From a checkpoint of a small mixture-of-experts model trained on Wikipedia: 8 picks a token.
Below are experts of layer 5 (counted from 0) of a mixture-of-experts language model. Rows are named router (the router's row for the expert), up (a neuron's input weights, with its number), down (a neuron's output weights, with its number) and show model dimensions 0-159. Each number is 500 + 50 x the weight over its row's rms, rounded and kept within 0 to 999. Numbers have three digits each.
After each expert's rows: "mostly gets" lists some tokens that are sent to it at least half of the time; "comes after" lists some tokens at least twice as common just before its tokens as in all text. This comes from a sample of Wikipedia text that the model never trained on. Tokens count by the router's weight.

# expert 141
router:507535520481475455592440476500550537524563453529424639569521489468503508472551557505488531579572479462548470451429481525432457444468424540536501551472484469494427560465489557472553479540559485526498482521445535526490370483504483450653587486576502404398477453440450460483452530483469576532580472524543528577439502516526500565471468566469451514484401453532536418505566567475485512516536474375495419474446389491531479433544512517482439454487533581552516577477541479557492501438503412
up0:425450511563469481553380469514422485458478536501462533542495551369584487576501516495469518498437516471544496533451441511416474456455486591446505482591358484533501537532518581574508524494452524414380411512495513571516525391484511501551486454496562456506475529505556535450487500496461495505463500531515450480419488477466418515476527513464617489452393488530468492376429473491452507502502484436379561447539438495432563462468526408430533511485455463578431573492502415477502530469539502
down0:478521467522503599468502569593422506491549491438536439460476414477363575408528558481517596508485468556549454526446423421605480543559541488459502435482482448495541564459540498442584555548476455476521586465500623490600514484513524367472493564453428498449549535585491427443453479429438489501481489527538470560603407510548418593478543542490545512514555589528481545507523542539488486434509546411499454538480539523525419503482480470514473516493463521505477495499444511483472529555547419
up1:438544535565448474480480497534476526485436457644540535504377422434536500521537527549444490555542546466543539528463449436585456445485478532501455565435451533470459574581384447452514529474473499494524499518531488485519472499628472479481515492619486517525561449444536518514438446470470592511505528500595552409445514513476549493482484439461547526525452421479511511417617449435439410458572538492556537505496581414500473500529543566438490555495474536479425489399505435473468425484406550
down1:431528553510533595584538521427538501551438483461414566549577487516614490496496523528484405396477598485504566512489525476512404476420442495497441499408476559493476567449500479542474523559502463509384458434489482512503545477477570526412541515453571527609419481459543516555539448555524511511463517587470567500505565452464540548466417504449465389490466472593613477576505444471480444556606501511555433486508528488504549482549512483508464463531562502469505445608547489481550533547509424
up2:534520473466536431481492513508439580455469533526498500598536424416508496462531501488624468477432564500563500447542545560511450469492458509623519579488483489447501513520535483432486536482520538524442541520449495497487441524516477481502587464479577546432520487583530545447454556437586535532475470498537516513548500542582475548569445515455447512577390544575590425438460453496487479522539479369434519507471515482402649505577465550470539498608523549543439435475412491449525477531510624
down2:408485490436511513528434463548447510421397487417545513402434485496539470402514506442537484452466453473481453570458540539455549503529488522534492552548578507500584502525430513615481470433562409652461545487545456490485496386456459471415531523523526466533474384571463440497559475468581461555527496432494548563449583490520432479547416543485517490480518454534438549455486458411512647474524529526508489505465555500540551546477496535567485466506534536535428505484415505439541545539507579
up3:461397537421467530509497532468453485517402490509429529522540532363550517503512554580445550535495506535530529542569545448534463456501526476452526449505502496465474561508459450507459473533411531538469448564470515492475413571497438462533473520492463383447488564380635443559546509557476504436530468466586455477521488484554460517501515525503546563418462434550403418589540641506419488516581473544566509464517525417514553497494486488432488535596617485554456474530481466446508460552539531
down3:521488551457542494466516586446531437538456506457419520495631495546576560494460443491488612524557471516453473499553527573447522472481476537499448417467381532559543520504427492485563475565633519488523512450414510538435457517503518404473513436491532429474431498540590378499504571528399498491572516543568482542471486547586523501599512554512512481478461498468428499603577485495472590515483494539519484508456415617611485615456466449530474491528454542539493473522533445507505534492528501
mostly gets: " ±%", "Bl", " Spacewatch", " beetle", "asm", " Mark"
comes after: " B", " H", "B", " b", "b", "h"

# expert 254
router:439525594481479537467576469538503523473528535412547503468524549555469557480519473376492447562530444530560460430545567379497557540518541481554550542502512427542545431524542475570491532487498554402472563478564515516456630523487519531482443499563410451389456420499448475550494507437529474483568563474445553506438480463548489519420446462613595469453462539479541482527425556576490565524502530574468569563458528556516452387532432442504494514476556489470557457435546494446510447514550433
up0:505460530503499509567509516491441623509449579632526545545475457463649451527571509450464554562519423565562423482450497472531530525446471486428468508537574539450532521442482467474588451501580519435410490514463408519532491518509412521513594470491481563440449407441575572508447532474474427511515508525560541475520431387448581523507436566470485532464446506526485469538485495464432512525517546495397468462449469416496443469440438566542506457515453457469565448529434530511437435586495526
down0:516564532408506482513515569553458529464545428428417419540453519504584454506487618435581512418467465432506501519568519486426462483412462487509508507513406437546409522435437507555490494480485414515563515459448522504528521470440495504508490488477408506503586530552550651455552428426586522516420376532585408540504430458499446461493541510440485561512528533526503491511504481490524515559505515488408472595476417579470462578526508531570465505469506492487433418485494482501504494375513523
up1:436494525517446473440525512505535472417520558501414544498548491450557442439402448544434515487519476472505518344482568516506471521562550513458492516494456554541431513491394446552572549559478510543503573535449502507503481433540427489521557496480437503548475440528573420461486568454440553505506554440464525573496430512537450461485517420572604416528522514496544465447475461461550452419548476609445504589570452520532570547523414531529620515578533458522512414527483444542573525411540558
down1:425466538546507421551493485520444547527453532477496516529601460541433548472515418552483502475531520508445543394544591526528530490422584495557545520553539510433624452598503486460498566517477430483493505450516614471519528519451504577572454528495459389503592497457483560441447595451566501475466494537607509426511563523511489527424486486524547547541443464577455399535598531480502541428517469519410520489513477435508445524417394548571497413510583529517452497543519486438506459443531500
up2:546482577462476504534468497558471483504503391431545544623468366559486486505540496434541582508566501549507470371505512473435478565588567550428429520501573527487512558596520474549576536513463546484532479564604399485513573550453430487454490515499422543472588501561471547521520483515470547452489513544477529463574433548502516497572532513448504504480509545483507517529550498558455575491409445518452435508463462426475412511496433488375485524471482420523495404490575428514456402463483490
down2:499496565465470439549436497556523506384495444534537406486453460538498461461400522488550513532595555503465480532504488517509590565465542474421529569515539398472500427482482537455511418389470465510474483447449501481480453504531529397470527513492443500484464544491519471502508509515452502459496446454393509530461528439489478493449564412483459485534494486513502567502421541413511599542491522593528518407443508465472486549539438551585460468456486443496460444436459387405520473461516284
up3:548501482520514473540589390536496596604500435494560420543412473482489517589496467478426460494435605488476497489575512484465504557462561561544476511477474533533546563494456534508464487572471554455470539499427449397490535447458421458408517521560551549430580490392443539507484597451513398532510498477588440500489510488415456432540457453411483425491461501494548488562475498460359481550498568462534498499502553554546572538576460520482512507488472480519446418511437453567512508448591452
down3:374592518491457548551490512482519438474544551517479533500522519479508493435562438424542515514456438511497584504539407523522466541502559519503511555513524462454473474492529541460492554504501537553481398495449448502454487450461501529531503482544546526543528425488517455550469501418431495469474541444534485461557495607493497489494482530562524544506518640487356482449535597502548549471472557365495515539521556503687593418574561457470424454506592522497456614498553523464598505476493506
mostly gets: " Website", "\n", " “", "Gls", "Sources"
comes after: "\n", "==", "===", " ==", " ===", ")"

# expert 149
router:464581579432450590580538448550518505365561479577483474553457511406538599434562526564457453496477412507429449519424557525451529476421484469499533518439582479529560507423494452475411455595490498502419447512491554446390462575557497513588463583524482498469471432400489446417544492466646471535527482570486540488471485464537584506541446572439569464476443492495481521483535452472481503505434471452528429499489444456524498526461444470475470470516535549537458505504486520540506487429483427
up0:552460491482512555446510551529461547488507449525467592430447429408589495482554476535550498552423395580443481512518530490459519520536436442522535435585441497513615486538414509488494483510485369479491522438498518466412571483508624520617464535526490519558571445572559490478442522464576467463496572484582359490419467506502517513513549577517536486525554497472450523451549454591502440539486437489463399492585468472534544592440589479525485523521435540510485520572470506483522463555515514
down0:505545475489398521530491464436532562527571584464523510552509513495455531513515520537512557544403478493460390396606460423536549509458445549521502477569572532528517504558541547400481466480450503486547581469535504460495492462447519512524500513474549502545487579430449487530568523471529456629553504535452524566515483449567467499419377441471525588557441510430507438459406537525508474493418544491616472480485462484491362481492460538537552453506583554483460455406496457356482508516504479
up1:469542534440536487554521506498496443525420471496449449583506471467605448500505513450513423480445497475456489499488457504554405474545611507390545465431523440474483648487459438552479510436541397422478458518401455525502486517575540567493444508532519465422485600449518471427437515490573591608568525521507453454426416474458489487424525490492551550492564518422370483511480438393405527469533486479482540554508494458438495554516568520529510555501502519429483411497489453546505522537465462
down1:496473451512490455522543522443510500458406524431611481471630418470480595587524470562437551473445523530471556576479482531514457488494427552488506432476509564496494439506541522492525421509530555477471497505497434525440428486418522466509458540597559505541452537472543531404515462548546562490572524510427519473482470528529434441567545441419477466516426509431306450514513486492455547455545392511490463510412512504433424525560497486481448443506526578513423441461556431552523525479468602
up2:464484491454538476532551503436490498475549519519556560445537577486518609456461349572545579552453497521504513537442582504506514482536541563520531508399568577545514452425575476526489499517468460392570456570607533520425506527466517505540500576472461498489528517497554425448459439538483391508471522524587516454582447529464560523514490516507539509441489452527478519442517538544403416525377545426447517502462465404541532445474557536479541551615569569486484379494536488526504558484538452
down2:552403524546491600501522513426494558587420491466506580423559450576454530551457415468539361458457566519516509516496525479528568550478470519431454498558501572586413519486458489539479552508451477533439502434413441441506525513500494461480427523569497471580466431457413486494495481473552454493504458387517447548510520468517441538510531575526536532495372484515445494599549434571542435480530469493549443486547465452549533426546470624504437511489517456565576488572462536534575497543560542
up3:525430528451521356521531516524586418469508493487597452573473469502502407426492514599430568532471397538403569522479561476483486444509468518552459552455479439424544568563427511496498501499379427495427481542494524500442496461554529519536423484549488429508536538511535457483469489516469513537510517486509479552445517541491520447483518538522473485532433393446552532466449496443494480563561550527461583394523435547497410465582572534557571589533518527544451472523407458538408476531538400
down3:457516488424495481485554487478560497492469423432548398485592530462557552457456454527446440474478522478593424511441471383477387534550537509383458523498448500622488447486438545470551429499521462587465594573460459560413449545381495485536450473532568473541448485566518537567545480491493482478564589453513532490540502491501454545513448492424533468516481574550446523571473493511456539519542481494611480535464531441463501562479537555543481471527557432442514466445423468588448514622480524
mostly gets: "year", " future", "%;", " Then", "long", "American"
comes after: "0", "4", "6", "3", "2", "5"

# expert 225
router:446500468433548549416458457447472470566419559484438568371519506478575576522385510451539540459478614383521533460442456476382481437456430508531484527461523484488516456552499500458478505505537485546555484517553557463504483516496484511445579491511368536472452518540467497531470436452444502428630456505479560435522477488517501493541525415463459653507540467472521411525488538472471562490428402523455506532438516501510469486481552518498485483575407410461497552479540506562537509523601549
up0:485482525573508559516499482474504572503436439564492413405546604439563450542551498422494503589478477505463518423480560557468535480463509479653486456555486528557499558488548465489465509518441447495437527451523432408556435508508537512447563556500494576490449534506531525471459516448513522569534492448596554512499418484519491540454574478582505610544515372435533439520516504481529419473461530550389520563478500436429508381527431518518488577573528477549455451524473599467566442507464534
down0:512516536497496478518408563526517569510485448464527444430502464475479407481417395491513504539425471521600471444535602450565468491539432565481426488469496465507611422435481470511467451439499596533516518622433499591477471403505503471495511524594634444484494422538507497567504494490500479516416527484533546506442455428533491459505488607466484430548485425525449538488500490441564533551515558477454429553409543480610488430462527444444517499585496548566527483504558542477517472526514607
up1:478481322512540491503551491501500492487593471487533482454486492480524539595437409492563454506414523461494497444517573466436512505545457512445485556516543492526477487414564526636527467558530440644491508531581495556496409515523530537491548482403411582542468459417550539524479507479574499397449504512568393542537512512511501423456557515403497515445498501496548420570441474564471545524480564504498540561583519436492433573563538542468541479532486527567512458546511452468525410529533538
down1:469500585440551533436551522533473491479482493515569527578445476523532528503574541465455569459513455497589468488529534480428559449458437442506550478586427397499503439612452513496527483431565491533453596483461542489574430524529442558483494478494454497557478498546378532469465475494539571506475559465451428471422377486470485505460508551637511494574408520570485609435515457457541491509507503485573497478582456569510431511545474504584487583512570451480563471479415497553443495571590519
up2:495510524466516535497451435416491529587449484483524503417534482517542599514497535493578575453555512528485594548463492423444425524540502540516475453466541476596517495440480467475520610431488430472515501439409512493496498620498579529482568479494479528454514486542619567546515531476621470552541466576548472448421460518552488472501520519548517548611489518481554557564419562566499468499462500499427473454570463415493551468462519507535515465407513438552483394538361555583550558490507553
down2:494600487444492426455515514554474486554548542540554548472488595410551548552514501431608465476509617486443461419560544535586527516412561557480526566531570482554474529464462575548500526541507549426508564445524575479400535445533481510547630481467501537514508571443437569538593508469496464544471411514545498494419531446523489598559427503469412533558536514521466574476463540517454520447514567518508478539538507486392498508524482527454503540497407462580492508408456548535439517451467579
up3:464435433494414492467612481402462514489470608488497544467473451483495521543513454522516511583532389502456527420516430524561494476561538519561512597523549510536456583495384450516437521443480436541559451542565500495563521493460436566567423529474439429522467485479525448513544467550435502554511539470448530618458435532476515443446482444465555479440443380419517437444596541580523501452441426457461427462582418492498450534506540506543507558485505485430450492488470563513489475570511577
down3:390555508504481490479564519473556651554450472538565532414509560452460335491578474497529520525457481550456435565443613554628562458481557536486541604558510472495497494554514601559460490423572565480513442472492507511521455484489545479515501478411440507488469510540468532495509556450505529505565497525510542590463505543539486493561482467547460517439498472451573606461492528435478506534412532452581408430454617502582532519557500532550487510525559506532465536476519505496557520585530507
mostly gets: " Ken", "unte", " Mi", " Bran", " Anna", "ucle"
comes after: " P", " N", " M", "P", " p", " V"

# expert 73
router:612549495470460500532477531498537494508427443502557503390505518471529537507551587488555500573434471477525436507510477495551459353484464386589512479384452509477518450563456513475501575524470506517479540522448459518477539503473465440508507493556456445418522544501496591478465435391480571426510409409471534509524529516426549550462507540526521534564532510453572469565516454559587536490495494542466553406446424472485478514582480516535498439484409642472491577430453412592473540486493457
up0:504556452436511513502468545553470499575405429529484554447586415480479416507541496591572495469486345455470524470474502408482449456519427464594574602457494564458521443491383499509437580500449466528537578520492459595465446516430503547497486421551465394506532472491447562457587503474465545492555613486502438437408512516431484448497580551474522562516497515514492538499477519534481428505502467584500548588491452499465453489551541588473563449542431523508441467524509431517448529519528502
down0:519551411507357535394601441487437422427541514436540530407559463467581418475461499518543516442516426445508471466534473497513413492449573453560470522466581529522507418428467491426542517528491434543563543460493523638469470534420573439520512527533477487591490438493476507528531547531389524430483530486497547444478459549500498532492492501538533467454480453516541609531561559578497500542479509539601483465514512456494503524505513496382559431505403448510524495527529586517448570521539438
up1:525376477449459502541517551502425438529471525569494504497516435525459521506489516566495545535460450448619505512598496437408508349574495401465481505525520564504482541475452414570504538528486490567443529476561560523471536593438526512490538495525433509425540452485499576560533493476488477437609602461491451520401458538435541493445535485517589437478529485519512410486568444518510478550470528454553565460506531517559495492595459472510549524613504501458613511533547532467420597445503549
down1:514466450458628442462520516490479482534564458484513481500526448458508516490545430498405509500435455536425521401528478480515496550414600428539533462481538538586512481591466516533385498523513601443481533502580499494408414523404520541470542414489563450521453534571455493456490463516537527520609416588472470436589432453526508532452549529585497476488435526447470468432565448400479454493447451431484519529449538582478481581398495546522428566520434489458499552436497436489483471506474542
up2:529465449549589453545439403496555439454483476540473501572432469498548443445531504499522501543469511504514478524555478454395459491516448348506555506517498514441518517555543408408489600419471510556501420444533457495496413494529458568500482489522428511493510493554579556475465420565592547523545508494504459531497421500462545524490502560574542517532445544402506409463515473487561446489559501510529483397471579495480504475556503540464424546507467604384444494579420532601492570470447594
down2:435536530562534563513506469549476483431507511490520577521441483505560511506472476506522453514500549546480479432474515512541416477515490519539497592534509500566494522577435451567527597550546586453499524479530551560507463501529379467485488550491419534547577557452463490590557489482532546504511464490476548387441537525568495424441505496501371511514511412522493500557438384471575540523514505512583504552397477538564588403537466485582552492405459425476509409656475514443413498542490472
up3:550515511466342511532474395528421532463524500410412564450439432503550484511454503572515520510477512559464474532466409581556531433488531508446598525439458520520479394504491444529474491473465473490512476537410524517466494472445563519491470577595481529442455560474517521542505448472526557471549457453552454559609386527537442470539508503468481517409453478553496443446450529487489473555373487532478639468460507492476572555423496593487486471477494598498444438537472553557437481514434459
down3:561411547397491538509472569526490413487427537513493603544565449483517527564484551485543518524496447500387463531556517486478513662416460476507523486429449502545530480534579510569504406520562473440508492517492539487471505501529538485514534469502578491563450517577509491402369453363540510531475545500501450452579614475454460449468488549492530530532525512529494464422411532390491520526546529512534473532508536528509380506485475517489424535501503551486510549401532435555523480602570567
mostly gets: " Kings", "inson", "ops", "enzie", " Christians", "outs"
comes after: " K", " G", "K", "k", " Z", " H"

# expert 184
router:656450562560540479500559550471420595517421484494551567457562535448503432499558549495511445503485553560553497492537483500518345533498490425559465478519444558437469480546534564465570484546462524482441522461516522443504464446578434471493533437540535425469462484494513571465440396472454566570446524532521536579494476531553427532420482588444494559566489424440532480547573583543576566449513554517504442493458387487575438510514494486503473529487444490473548521497455423538459456445537420
up0:555457507522474587498557498568378525517474520573562408554493397453585433481488417460490498495548505445527471579465476414545445434496561532548567426560495547449475466477546442552450496585444454474425454487506418488514471538514529419555522467530550443476484475529444422572505447480429460516402516542494484523394445503541480562485522475543592491509551495474564550437627525504471507558500513517459511485539464425500473504631492577526515522432505384515454518547497489531447497386439459
down0:495447576424550460496465455488467522559540531533417521482498552438561490389480465475435469577518534521499547451476476443512494566608523417452515495452499492540528530508447462564547476481529558462402461524525541541512418469448592464445543589468504559362427459583493564646466498524469510506480471539467441444575547433537461514410513516562505434541525439440505473468480468534513573473562478433572466483509413459655519560538445556500501473501514476589482430536559553565488519518483479
up1:548571578588485446547529479582486387524538522496542526611444500504505533485532447554545467475429522586468504540483567492561440430516537477547464491476533484552442484469547490441554497467462540533514382585422410575531527515524492523450427544498533566481568531510524453501511444459453564565428512547520482609344524511428515547471558543536455483464443376478560526552476518547511505498523557494377443386484463463507503517477534525461509555460445436547460438580471507541489449526457420
down1:432514488454400557485517541473477522488497438471440504449520417501363435512490532487513501593529355527510471591449520462584500587497424509492499470425415486467609538521426523458518457558483480451562565418512492467461453444509483490461485462500391566492536435541532423433459463416519484503589455544553514437531587440440501477520512525473544512478495605501454497553449468403523572480498557542441496462508553594495467423453554479487555394494453539505624533507477520487490446537509525
up2:485488544510415338599469479477386457527453419509511502557586491486562411518520458492561474536489478505568503457540522507539449525543486480536497572524460593467462450492530465587548573464428568473515461417598445511470551511503507495506515517490600493500532474413621528436425499484470503467462590467471525536385443536427492523425555577480449533447439432435494506425428432450531474416499518483540527507551410448518508467542437471495460530499516471430515507472423536500409417475479472
down2:487483511460465468549500564514454513530542531529473511572488580555495493355480459516546421465545482514535553446456509574445407460465501453425497495493523573387494571485462497523551472493449489533440427350433530538522583450542540468480515498452523490465611471444493503534350533563580552475498486514522514450471530561489435461505547584557515493461437447488488458521607399533520460492427474533524544518438578477582489565543585385475486575508476491496602468554519478504496558449501439
up3:513486442529561426486462513497498501508513438542592498479511576502493424545395516507413474477389523590524529499482566435529465495530526461468529410405530500516562474492450551510562451584503468504467506556540424406542464488491539589508422565467482568481503587466609511442495507539492533446479504503548397544452472486565522608471550548471445551502566440466398632552530574575484447487501546514482528481567477381466498527579505461432579532492548425520461490455480523541491569456575461
down3:503565438434476549485615527465584452512473478509573485559481685493535585554508581495440535518544530518448453546429467427542433601504464525504518497542481564454538493503534529434557453507547510508528474521507476547427533402488549506503477509486548459547511499448476450465549366465556410504467472430478450449459491495570532560525506577477545441475593611524483412519549598511480533499486618441526468478449460491469501505561494479533513490464497459472540535485473536537489473603566640
mostly gets: " birth", "ott", " exchange", " Warner", " sq", "oin"
comes after: " W", " G", "W", "8", " w", "w"

# expert 43
router:447386508447412452572543424471516548581539550509456460494446528548481455499523465472459565462541580482526458519547540558568550506468483476488531564474441495554509559432453549558593471508525563576450521470463527568590540450508408460536470549524596525594590517503501499453615452441437477530546489412491537472565488484522552447514552545454373473484442527570501444547530532529495541464525396526444435532434542446525443482610493509488500542446531441582412428547499519595511491487539504
up0:476445469476404495489488491508492547560412470471473405516430443442581527469418441576465473459539534476530536469539531509474445461458504438520503490550496499488530486562440392439617490475474537437533530486464561605557491367471366492483501547513597520480432487562427548567571562485440543524425509539553488534445444537474603501510495546550467549485441477454467561441462497449463529492476415488444415530466501443510534454486540587399455473504493478439381502503491460580488450445523569
down0:497492419464528421529530564435537503473501468447517462528453465470468486502553489541472577543553587462584459564497549512525463535489523458581535524417465458591615420418550547429509491465509620475428489512564475444514545498451467471560454433409565483525496525425520576563509560575410516480471469430528477583589496483531464548554402488456525503511479377533505526493481572417554577526474440568446469538551460444517452464479426460534495450496527481420525502420447509478568490378517474
up1:530434515500422493484484472565502486498434449447510536512462383575497449465441540482487526479516495438538609498509477531479464486492482445506531594521586483454472492408449453486547541468528569563398465484458408479462483542490454510534555639481472574513506471442583427549441413564474468606484556554477473481455525422404530562530497442560403612522436485505565542417485462592519551477513439402555539515476433480545419531542469460533432514483509472486557469418487515423461519437508462
down1:499397556485569484480474465590506472425532545540443486562457476491643540437489523420514542481563426561458580540540395489509475480537451524548417475516523547459499515407558448490588476531582460490540491460485457567453480481408425548461564450490490500485537464537498516568623565523408535522510537454478453505520493516425519505423545576470596553454500568449469480510477516481436536555541560469473485476557471469594517486549474468505459528479453378549543515460413463403382543515473455
up2:461461510456469447418576496452526463522610506489439556453453491490496374461444461447561501503538507407469492442503500579478411476532498537496556484497584469529424527552468493592486494427471428496688500468533442391405394537569464550451420515507501487512533457503468444471494450457610542465518497492572489490556502497493504470523528492500516548444554440506509514566480519463448505498399547521478496472460441510461459465485594569454445499547482449514522540563538482486551590525578641
down2:513524465497446503493557498481535443544502517450557488619474449452581471526408453470500527504519578473522607591509550528526478473553477388489503442588488444547457469571549478568433481460485485576432425491442487530510521508531530506468480519484496477551533504540531430593483550542434492553488511400563466574474480619446507453493454454392425431554509409504620508511468514506463548545543498535599430457438493528453547382524462521565553396551534551504477461528561454478513454611490496
up3:501541652510509503543477503568482590398495476488518541426499570631574485568558579480439510463518528409476443500516467474515483543500527537544475503537507439547565481506543438447477444558501475524557477462559441479528404526469518383499489466491448461579550514455468601525456517604475581439518576527554458537521458485468539476585462442460504483518513486551497418444531491486460576508546480382585525418527506482474543398502444463598561543469492547504572432499538494446499478502548615
down3:396515507523520524425487415505543506574412495520417471573541540517555588469571573492545478462478494411507492602490510435540558476430552436465428461541556512492528457558602539499465541530555480536474490490500578447639478498597506503507575505470468536558554484505497466492493490549493459549457510379507560514497533497459492414491470433493459519540527580512555551573475458445389439447463579482510553447487501494492575499522642465437505494564395531453436528428480503514486581562570458
mostly gets: "|---|---|---|---", "\n", "|---|---|---|---|---|---|---|---"
comes after: " |", ".", ")", " =", "==", "|---|---|---|"

# expert 48
router:465511543422456544483508468575542553555543536470547501461448551500481499468511511472505562579536504550550461545538540584562542568463555465396519548484479511452393586500517499503552491437585528609492438490539574542604546474514459477560499474532468530512474426524469550439535450454424555523524431442455566474588512455582544497430594574431436451494431544502463572565524566431470506567539540584407528522428456459527437525559454543450499447457512405567564422501527573545507436491505465
up0:536473517545490576529541483392514516525461560571406435523502459477574483489401591620484520470461499500584486473526533547428554417511434478565492439446552615535518515428442508545455502515512535452547606569461410503512504456444514530455580484547497580480554516503515473396520491418526398486515415437458521395460535511473483466387492467459458510506507420517530511507459442501458504518505557503433487537535569436558542583523597533492424585499440459448544473534509510530548525463548589
down0:432475505507533474539546535439487571555551565477449597441503565492496479489578455489613551486497496570371540532525459520544477413499521522428431504512424472445511411493515437499536464544452587478521505525514455550516537543454466569552595541524503497510527530487567509443508452432590504547511447431493495497598459526440495427617567449422492463500589430422507461552470436567440500468533520500480490558489459462460492478534612517348492461558547463550601404536493507431476502462500528
up1:436470567545576567510544505394451503403493470543480482461550572464470501470498547530553477508377438506506471462477548477413583471557426531446510434494532553528548477465462473546517469548464561395512578465542405503537463553452381524508518487446486488458447580525512466516488420457536461413528446599468577426508515521475481465452506444514549512549510467559554493507536548593412463514569559513439541543539487522441583498494553577399426477514456491421464465414462549510562492560507612
down1:461486505529517522458494545608509560567494457415472449518463457486530496572533438511438460515557485408528509509568463542494394490546497464371459488485464569585554437463479374562476547446504492521429561522467583461415524467444455483532511532602448475484450492541469460494621485453486442551484571517417536535457531451427499587459521517485510486438528437520413483552452489456560425510545512364464515594516452483488497384496548503448467535496466488462567482454478520437468554512559609
up2:377528483519608616438601566447516436501470492542496466492423510512450525513457508458478495390510503565493542547581432533540492483471573480409461488492504535557578536530505473427490411443519487473381502454571507442550454550523548525530528546512479476498500443522589593475516537533539551488450437529413371461538563515462473420478549547490461461422612545474527421574571500437478442534481458501463478481460498520552540430574472496533471389515536516494434560528458552492579490521488447
down2:519496513456458386584426439474448575506507563461490506520525489531514522550522535530513471569453544474499467498567555509532576503437464408526536475523503464477490554576528451544482504512488531550552549454491621515474476476402521571598471486543515477565525472506476488521600482446414462545453544471544580472514469478552613507376509555504432515437403449559548554478510631518522568499538447529455509468464510454667473582470522495546466499450510457545460438429587603480433456506526536
up3:470485494601469475469527452497496561514500522478418510546458530582455513474546547535503379491451417478477581512444548422450455574462507501582562459531630512590449500504517491472424529560606491481495549574493486481588461435493521454522508516525522527532552496452457470534377493531522449543477621502464397548551464541572475494429550406526484471524454517426474475348513581520532522526479547479494511495436506543589587484488455556554504582543529426465564521551536484480486587488573536
down3:523477493542416510434533454534515516492569490362527501534509532509475492494484444498431455556427478497506496508419483413564392508476451538557446526502491575483544457531449509522605465526501500601483544491449427544389511448423574488514427600523568501484516488495410539539522487534514445453421571546470421518525488524479437489509555555542523504485553605483591412447592496542592469502480495476486527554525487503423550528420585473449568510580535449415497593519445512547545551545514616
mostly gets: "\n", " multi", " *"
comes after: " |", ")", ".", "==", ").", " ="

# expert 173
router:507595665502580483474429503501537380388534477472410476478589576531502560469456509493519544442477447520481493532508452531544571483516476566525485564491472413428521431460515548477480510431502531580439528468556558485548453551571523521417539501462450414480406437462471410528459506551469534519519547492524545490500427520579581534477494432519516449587477522566590570485431491500502521490448551543535599507462514516395505522517496478546463444537538391432530479461486404483566555512527458
up0:490442561516501445605501540493458443482609433559481602509475540467508484509473548448433660490563503496511528401500522534496546587467456525459487551431536455523457502426411508449476568461517564471413559430492403525492495616482448506448504499514489501462576464530503449606467443488444535546608464450504513496485460519452487482535457496367471579486471405558461548476474520566431533391497599479463448468589516500376536473496485509461585502533557534489506485464469514492508488505535500
down0:521479370479523486447466555459531577463376556663473488487540621430527580490445428506514478463533469491497525518486548509464442459454508523476387510442522432483530465572544547513546463504488532488553547494503490531504511589528514485522531592392526623554542406499479492551528533537430603543530537530468483513454581483497380473536526447449491488533455493509437515413541511513595525495547545469496462540481594463514564425516492468543550503524491419457464382501508457497558554498568533
up1:458442515501386475502521426546427487516543516527448435443402529515580428514490369452535588449523496404554567444481412522519478469457401504503588616486400560567472413499445534505596468526445502533477555569473516473529491505461370500512448522489505505508502522487503580517482511467478456500538534418585468471538484451556588537534488546491459617476512503481449498457539546553472518567512590437537463432505473428413501461443489526484513482521419599504571456496512561557488529484563490
down1:474573469463497556443462474487547543532496522469453485483475412521399558462448544518446516527468543544586545571498481453480490475395543507442541551513523498481481432502471495573415392459566458564471468518428495534543518478524593462506542511487493512480500424472527479511466509472468411499477482447455460595523549552572591621395504510482537495569486476462564522450590606379573418519563523526515494451413500550519355575383595522530494561504521504465482432468448546481475499498521464
up2:516573505525499657538470535459469500504416502561461530504399452557457414508556648477526503477396441502499541519519561526451580503575479488507489422439437446492465551429570531497509543403441500496565428621453458552530457497561455485445540545564476475533508523460573435553566462442548523454531607505499460531457484553499535496491454472512476536502480440421426410569519602532460525458549463540554499451465437499497573530534438569560524563543433520512535505530491457491392488495515490
down2:483497556548599511474510404577497522474478518481499562483593522459458526483494539398473411416592511495466437498383553467539514505483437466396434551533470441432497508476475542517504465557501411493522554505613577507550531473502531443547483490495460461488476533423546419576438484541499570568498437452470526550487452573519512495449403530554551475519565419540475465569479479475486469484532498488529490540455519570522595452600518516635428521416559513542456455468563500528391525473608517
up3:491496471548502367544509551498361457486611468390539488499506474564621444570483439412516549510563492486563520518518517540524497483479484536465576567450421503451426474564448499501463508553453519475509523570477443456518493457497423500522451592455513410477390529472530539523453494510577456502541546523531607513524474478435477477431422542451412465460450353535447454432561562578517457531484530505520544471487510526477424413435531465509481530567465540503562434550514478454442458500505568
down3:505498582441419502462458466430528510582500504482484487578485561529528515481474515504564503529581528447469437559530530519526483499499443496445503492581500490476474456414488482526445464533410464511513517519577514406426531555398509542567511503445487392553480480477446419507460469497452559553534482457459440480447424461579424522526480543511449459550479474579664503593443484525525489612520567436649492387382487516552536490538523488510489390446554506512484435524546479494604523519497476
mostly gets: ";", " Insecta", " |", "};"
comes after: "0", "%", ")", "3", "4", " —"